config = dict(
    n_layer=11,
    d_model=96,
    n_experts=256,
    experts_per_token=8,
    d_expert=32,
    d_shared_expert=64,
    activation='tanh_gelu',
    moe_layers=[0, 1, 2, 3, 4, 5, 6, 7, 8, 9, 10],
    router_score='sigmoid',
    normalize_top_k=True,
    routed_scale=1.0,
    balance_loss=0.000336,
    balance_bias=True,
    router_logit_norm=1.0,
    init_std_router=0.0274,
    lr_router=0.00165,
    n_head=3,
    n_kv_head=3,
    head_dim=32,
    vocab_size=6750,
    norm='layernorm',
    norm_place='pre',
    norm_eps=1e-05,
    positions='rope',
    rope_base=10000.0,
    rope_fraction=1.0,
    qk_norm=False,
    attn_scale=0.177,
    tie_embeddings=False,
    parallel_block=True,
    init='uniform',
    init_std_qkv=0.0596,
    init_std_o=0.0,
    init_std_up=0.0596,
    init_std_down=0.0,
    optimizer='adamw',
    lr=0.00288,
    beta1=0.95,
    beta2=0.98,
    weight_decay=0.0,
    lr_head=0.0144,
    grad_clip=1.0,
    warmup_steps=488,
    schedule='wsd',
    decay_fraction=0.797,
    decay_shape='linear',
    final_lr_fraction=0.05,
    batch_tokens=65536,
    seq_len=256,
    doc_mask=True,
    train_tokens=492100000,
    steps=7509,
    dataset='wikipedia_en',
)
Below are experts of layer 8 (counted from 0) of a mixture-of-experts language model. Rows are named router (the router's row for the expert), down (a neuron's output weights, with its number) and show model dimensions 0-95. Each number is 128 + 32 x the weight over its row's rms, rounded and kept within 0 to 255. Numbers have three digits each.
After each expert's rows: "raises" lists some tokens whose logits its average output raises strongly, later layers aside. This comes from a sample of Wikipedia text that the model never trained on.

# expert 9
router:159118094099128121114126107193127163113124145149108097083114102107107088176093108064136190117160100159159128130194118105034128152118141102103085095163114053132129142074118166133089161088116142158166158111151127085119151128151196177129175075120116076139093071146100121106147103109136112109
down0:165120201130108170079187147144117129109134117118130122102109120124119178154129157103122168178114173093128084131115145141139184124084110045132097143113095118091125103152142124168170174166160107113112136129122105128109047119130197089162146120139137106090137084197121067075191071156111128113
raises: "es", "eb", "el", "er", "hy", "e"

# expert 157
router:168135119134081175133112136147132195121120141149132111071087076126108170136102192092176167159223099143107133121174095103076124173108170145099108124182121148127140196115117167159111114093136138137128141122163103102072132127088161150122151074092163066128113089096078138109185098150142115116
down0:098128101077131188105128164154121114132138081098171183159159061090140115115123152153119178162106109121145102133136151168111201068144159072145125099087143160056133112191100076089157153147140150159134097153137111140067137114143129155139154154066078127079153137110161143127087191115096133142
raises: ".", "2", "y", ","

# expert 2
router:146116116186110125130155094135125157115108150117105099117108151098123053134099133070115181163139110173182082160218152117064130111108193138152128091162125068153155146079136147137085145157163144136134103120112114079082155119155161157134165125129112049134083097092088108106141078084116148093
down0:118153077061163104144146150145172130143119100181085138181058119123138143133163151138134082173080142098146161099087094171140143140116082096094056092144134163186121136089114127137136136073146061127173124146136058095150105116144126175134112141166098214074125143122151121138145149168131135109
raises: "2", "1", "8", "3", "5", "4"

# expert 119
router:076188149112182111051133117149112154108114126169142156182126104114157104090138124169100155120159081086051175117134156095138148140175130101147092134144152115138117125143110179154096119137106114107141148187070144085141110076095143161125113084097122099210103172124162148119120072146114068176
down0:127130103165194136091118167147146148119137118163131105194150045068102107105172122148155182125152119135106153171131099134143091134136128099088135162085107122117148128142143151134111141079146154162127125132085145170111170043146101111169198080163078079132162159142064114108079145087156083107
raises: "in", " and", " which", "ins", "b", "s"

# expert 172
router:148129118122122140117070097087112109154128135135130127154142091041121104077086185129132122200107177133102113167135165116130148192185133069131156106120092120172152132114148064140147169186116103160139097149166127124155102096224146113118141146073099096119158151155100124132137090094087160081
down0:191057116099117172135181147095186158113135094095110075132151114104128102128158096118206142094156101140113140156211150111113090183158095065111131122145153151162165123138141137125105124134099153168145096120125045130092150109129150139133111171085111095125153177133148037094132131145155102120
raises: "'", ",", " in"

# expert 71
router:134147151148115195106109077111143106080123180118149064146162103128193117138124137143110146067123150150127066117127136095113099098093138141150114142133101142089123116166153175107127115171109055070124102127077148137160132157157105175048159110067138068173148129208119109167137137150174145122
down0:148137111106159189144127105075137179149128111133085141150129073039129149152137164154108190118143164176158080071087116109151105161109151144126089091182112096156152148155132150179074125094125129093131223094082125116084106102107126143194138123133140083166149117097153153119101166113096116125
raises: " |", " and", "\n", ".", ","

# expert 59
router:170168175142135151154148100136171108121107085119076096112126106132151109167083156100138199118173149122158109124206100094100135095075192146087115107156089109144158152065120152154104128114166114177169141125099105130076150088157184137085151114136144093103099087099047149130166134078137117152
down0:168142115159187148167115135112097123150124127074172097094095090181078092118097147131152159121129158139150083099086127111169153150154174118124140176131110163183102105110128116083092130185130105164184159089194059147102133148123169105023179143131117104137143097139102135106136129075095113121
raises: "'", "-", " |", ","

# expert 90
router:184125121112075150113114093101169167101129130097142072113098123158072115081131135112139137142171118117134138145208176093087107154110152167120111093129129130094120107091137174107073165158175098130085069163171080085085103056126194115074166142099133113117151098140095115073105116084123147120
down0:116113172094080156192133122147148077128124163140180142101104130127142100089165168182087107172126119111173114144098124085114114185148146143174166134137099184090134134123160103123125150111134058086118111120135155173087170060169158149083074044112114148075127131118183076108127150143115115143
raises: " |", " by", "\n"

# expert 198
router:118136097172116105133149099107146158122112143118100092130128149098121075132097131074121201154134119169171077158219163102057150108111204133142136086176121083169150139071147137128099146135172136125127101136131117081085137118153158168146153109154102062132093105081102092108133083066137146085
down0:179100118056103135158114156106132095164093138104192110096111121156102144131151192127171143128133164109120149124134105160086109063119163156135128086140103120139058079092091105120152135125148128150100058136227121086138157163197107190110182110145134134108171162097148080149146116136124115142
raises: "ency", "2", "1", "ur", "il"

# expert 37
router:126127117171105141115109163126073169119138095075112061142156140082181140102124087103103171130119162139158128109150140047129122144136113093120087150116131131201112093144122127129177122101200121172091129075106128107137126118128200042105166129182123108139109088145121181170169105183125161110
down0:161099147176090189114070153152096097090140081158174180126155111153222099096111123136125092081126083117176144135146115108129152175128121091110175123115147117155111069077145121163109161114141094095129134112155153161124157109164140120143139116141126100154134080110094043085167198083122150103
raises: ".", ",", "ry"

# expert 98
router:195132120136106164127099117183132157076141143105143105109120168094131123137063143030148169159179148199176115149206135110087113120121169136155093128130094106140182167081134137154092130116115146121120128145127110065066147124148170126068184085143116111189101101116106117140142105101113127129
down1:103153081098116171156103144165207107133190128118105085154141168100173085117145086128126121148167101145121127072113156120109126047115092169081128111137157090115027141099182151152155114131160102093168133115082095161167118095191102122140120121150110181147153131107104134139124125132129201147
raises: "ely", "0", "gr", "way", "class"

# expert 80
router:092140107118112124116101154190112079170052148192161134175180140086155122137139148177094146130143112138038167105103146111127157104144151123208116152136149143153100090166156153106087139112054158149122168135115145122135118077120141176104139095074087134191122151132170132131137164106072120123
down0:148225118065165141097150154093180143104082129106067138087156114136099174140181126070074131167126163123098122137158135173132128099155133147059126138136113190155112117099140154163174057121111134128099066115139152061112144122168154089155091144131120135123117161144102132132158094167121104176
raises: "s", "re", "y", "ar", "by", "M"

# expert 229
router:134105099118086148125139187098136094145113145134144111150133071074121121176142127186161130170123094123096122120101134192193078126184082080112158144124118144143159104185114042112109147144114127131123151203119137153153094167096164114103167122110140129118181110186107126137085107091062191112
down0:067167099142149126136107072135089136085152187107099097139175112174097129154171138118156124183069150157125179089086122143147155120126152092125068164108074112098113145142126112120074069125150144157118135101137149099117098180099132106131160195170188149133093116104156207121142073137167096123
raises: "ing", "ed", "ish", "ile", "ings", "ye"

# expert 41
router:178104125126204129122123142088092110093092112126088122138174120106142146131183162132197119112152134140150128080170103113148086142115131102150075104109053135173161167065142149144109127109073165160093086083124142154114123178094166054146111061109093119094162156141085103142173147145094153145
down0:125115146093106100146137098104073142172119045166130104153145134111137108099086209130121102137120162148147082137192114152111153156139087078091114113134091113175109102103156151111105207116141151126138138123165086139152107124153120117087150127113179043145080142151167090165167144140105179204
raises: " and", ",", " ", ".", " ("

# expert 94
router:203112156125107165114145111147093064096149196066165129060087143135118109112138126061126139165125155110164094169155103130098085127161086161101122105172137109141184134127096129157092136146120146129135165170122070067070141148110126139087140154180147056118073161113120136122157115102103149085
down0:137149197129111080160140134220187104108163134162125138156094073123070121089107154111095132149159112140149156123103111119098124096089131128107107095159148025117101086136128074143136069089099139075184103155112140100171118120160138133172129135192139134180109151170096114169154141114150150143
raises: "L", "P", "A", "V", "M", "ternal"

# expert 184
router:156163111057174114066176147190141122065155137101152089117122180121144124102055102173097116129125105179093157138137129126106133113125173143107145111170115134104128129077207148124109125143104110120166100139162122182141124102145092088129110155100159168164065177072195163138110148134088100142
down0:129099073139146116169123184173159142087080114157084136138082138131103095089069086158194126119134099173162175096175132054096183106137175163128102105148141105147197124169129152117107138087160089123177078103103113142127123110107109143071136160150119154128106134154148107111100165197105139087
raises: " |", ",", ".", "1", "-", "ó"

# expert 78
router:102091118156149125097173130176152152147104125064150098161140170121113104109112115163150156151144141092135133119069110161138200066131123094147190151067144156114144079176134075116113139140080144109173168157157132181191152121156087073089078083081143161094175113145112164135106120087103121121
down0:109163131092085166159145130148082141081063101113099099137156144140153071132058128091076076122124167095162181117199114123114127078176135106132109151139119099133110112117152086140126115094160089151107159093160112144175098124115145197190109153176185125203126139141162155152105123131165093098
raises: "s", ".", "c", "\n", "ar", "ies"

# expert 137
router:114089128159132146138061101126050159097132156161125179147181144067144113160115174119151186090174092085114168119163120121137142141106176144117049106136143082097115113105149144137101124115101182109109168143161122092108165109127213159087141089090061137124126125143072136116146126122165083101
down0:184125138074106145119162095138087098126141128098182102164081113127119125139173083117157093134183107168164074165126148117094082126167126136191169136124090161142118076071155112072139166135173089175101110177067138102149130151110133151085105102115193091127129107108157084113168107198136129133
raises: "er", "e", "2", "1", "es", "o"

# expert 147
router:121079149155116167087070118113183158107170140099131117122158136165089114129051177088143149184134128145142084180188125120101087122142185136093134140138108113127155173147136121145101189139150109180167124126097092145101173136188183160153152121165108091116074057121079117105127082142092132115
down0:094118094148129126126135086105126128053156133148152105105144135116112144141110082087086178139133151119120108135121175139139159168126127117187083180119112128152076119184110126193107147146213093034112165136108117156074176153107175093147134098159182133084135079134104117145066136133084127166
raises: "-", "–", "."

# expert 28
router:200099146161114142112160089117148124100123153137130095137134125131156094128123164067141173158194095121148109173210085082099109163095181141163087128164081095127211129083158159165112106136134133154110118080091116069115158134188154149106174083132103110113117077115106099114138096104112087112
down0:106143156141195116115129127128163049147059106212124094184123105077134145191117132129170144139126093175114115098169149108128114095105179129118123129152117108140148145104057140142119085138161078116110145103110166130091198102138130110123115168125112137121127070132060154093126137107211158094
raises: " in", " on", ",", " and"

# expert 255
router:194067114185114124120100119126181130098189182088149093163113132137081133148112183093128140147174147104113116160190139127102128108160145105141147165145070122101107146125139087116154158178112126098184113128188115070099123119168153145159137153130087134107142040125064127120172138088102120074
down0:050159069180145147131095174115210100118144181111155133106108137093156140118116118092120117133075120194149156084137156178179132040130163097112097114148117097105165074151127126081101121147129093131160179158178124158156107167153085089098093126122127138128144132153114139127157158122082079157
raises: "'", ",", " was"

# expert 49
router:139131176141094169160153163127092138131159197149093161134152125079131099123120131160095118136133175075124188076104059162189109136119146150090078125052152088151120131136140100148183076103122131091089167099126053108170159151135136085129159133110109207152160100153112121159137141122159105118
down0:146080154140059166085105102149095116148105131117146172114130084162140114081092131096202160153156132131120127095183114055150128107124089109185209100146112135111114084135077129121119149167176090142126104167107133194073178113134189118093165132120174116148125143095074170109123148154105129135
raises: " for", " in", ","

# expert 73
router:124131109092113091186107172120068129160102144116134149162160114121093081159183174159126096139108164157111108161079099168161127115185125102122142149109136120125199098119079045107164144110142074132112157139178128156095128137160160097150092060156120118072209140152113134149143129183111124082
down0:145126150184093139106161176123102114156123066120082157130106026110156121108092149138081114130149118100145114096200107097171162138140115099145108097064184062156087192079106135134126122134151139120117154156144190115138094124149120169150157183135160161175110060142137099120132120127144145089
raises: " ===", " ==", "inners"

# expert 180
router:141176120126133118195155123121174098099137156080102107105147078112097164170121164077142168151125111063148079127149123074083068114107174138173118166146057106126110117061191136120079196126164165121174121100149081130129158139151138147123134105143162115143092092131119093182138154146155124174
down0:077147124114110154082105142121102133137137180066185106102129125179080145158120194107130128132081101179158132124098169118194192099097116151134105104178142125158059114080109102084081156116135119133143174123115092164171139102112114089144132126084094195156105099170074158124133175143125168157
raises: " and", " (", ".", ","

# expert 244
router:122085118164134153111133122158123203077106168125112074076097146104074133177090165093115101170182119178175168146180131098101094090093111149135110168167090129170122115123101164137113142083143113139118152129095089110083147116053196119140161150069132127139165105083108120143163085102154168115
down0:159106150117132084170124130181110111154139134104133072115131131167123178171151212129137101164160151144119150157128143112097092146043096186153074158106086114161160105124127163201101116122142104112141134117136030069168165085082140160091166143105136090124122153157116140144113098075120136135
raises: "ition", " of", "id", "erson"

# expert 233
router:164104109134120113094118112127163120124101155152150133105175119152168094175093154076134191096099121152112062202128166123119091123148149191116085079083117123140162108072136157143068097090109133124160159151154067163154174150174169136055129159153067124137126091123116155096076163135106112112
down0:094131093128131147096178077078146133108175135074116154113162200101105054122093115079089097175186090133126107134110139123163148182138061156170133136115111142087079178158121150125171138114196159077178149074155082103139125165126152141150134140086101104130105132113113149154169153153122090119
raises: "i", ",", ".", "j"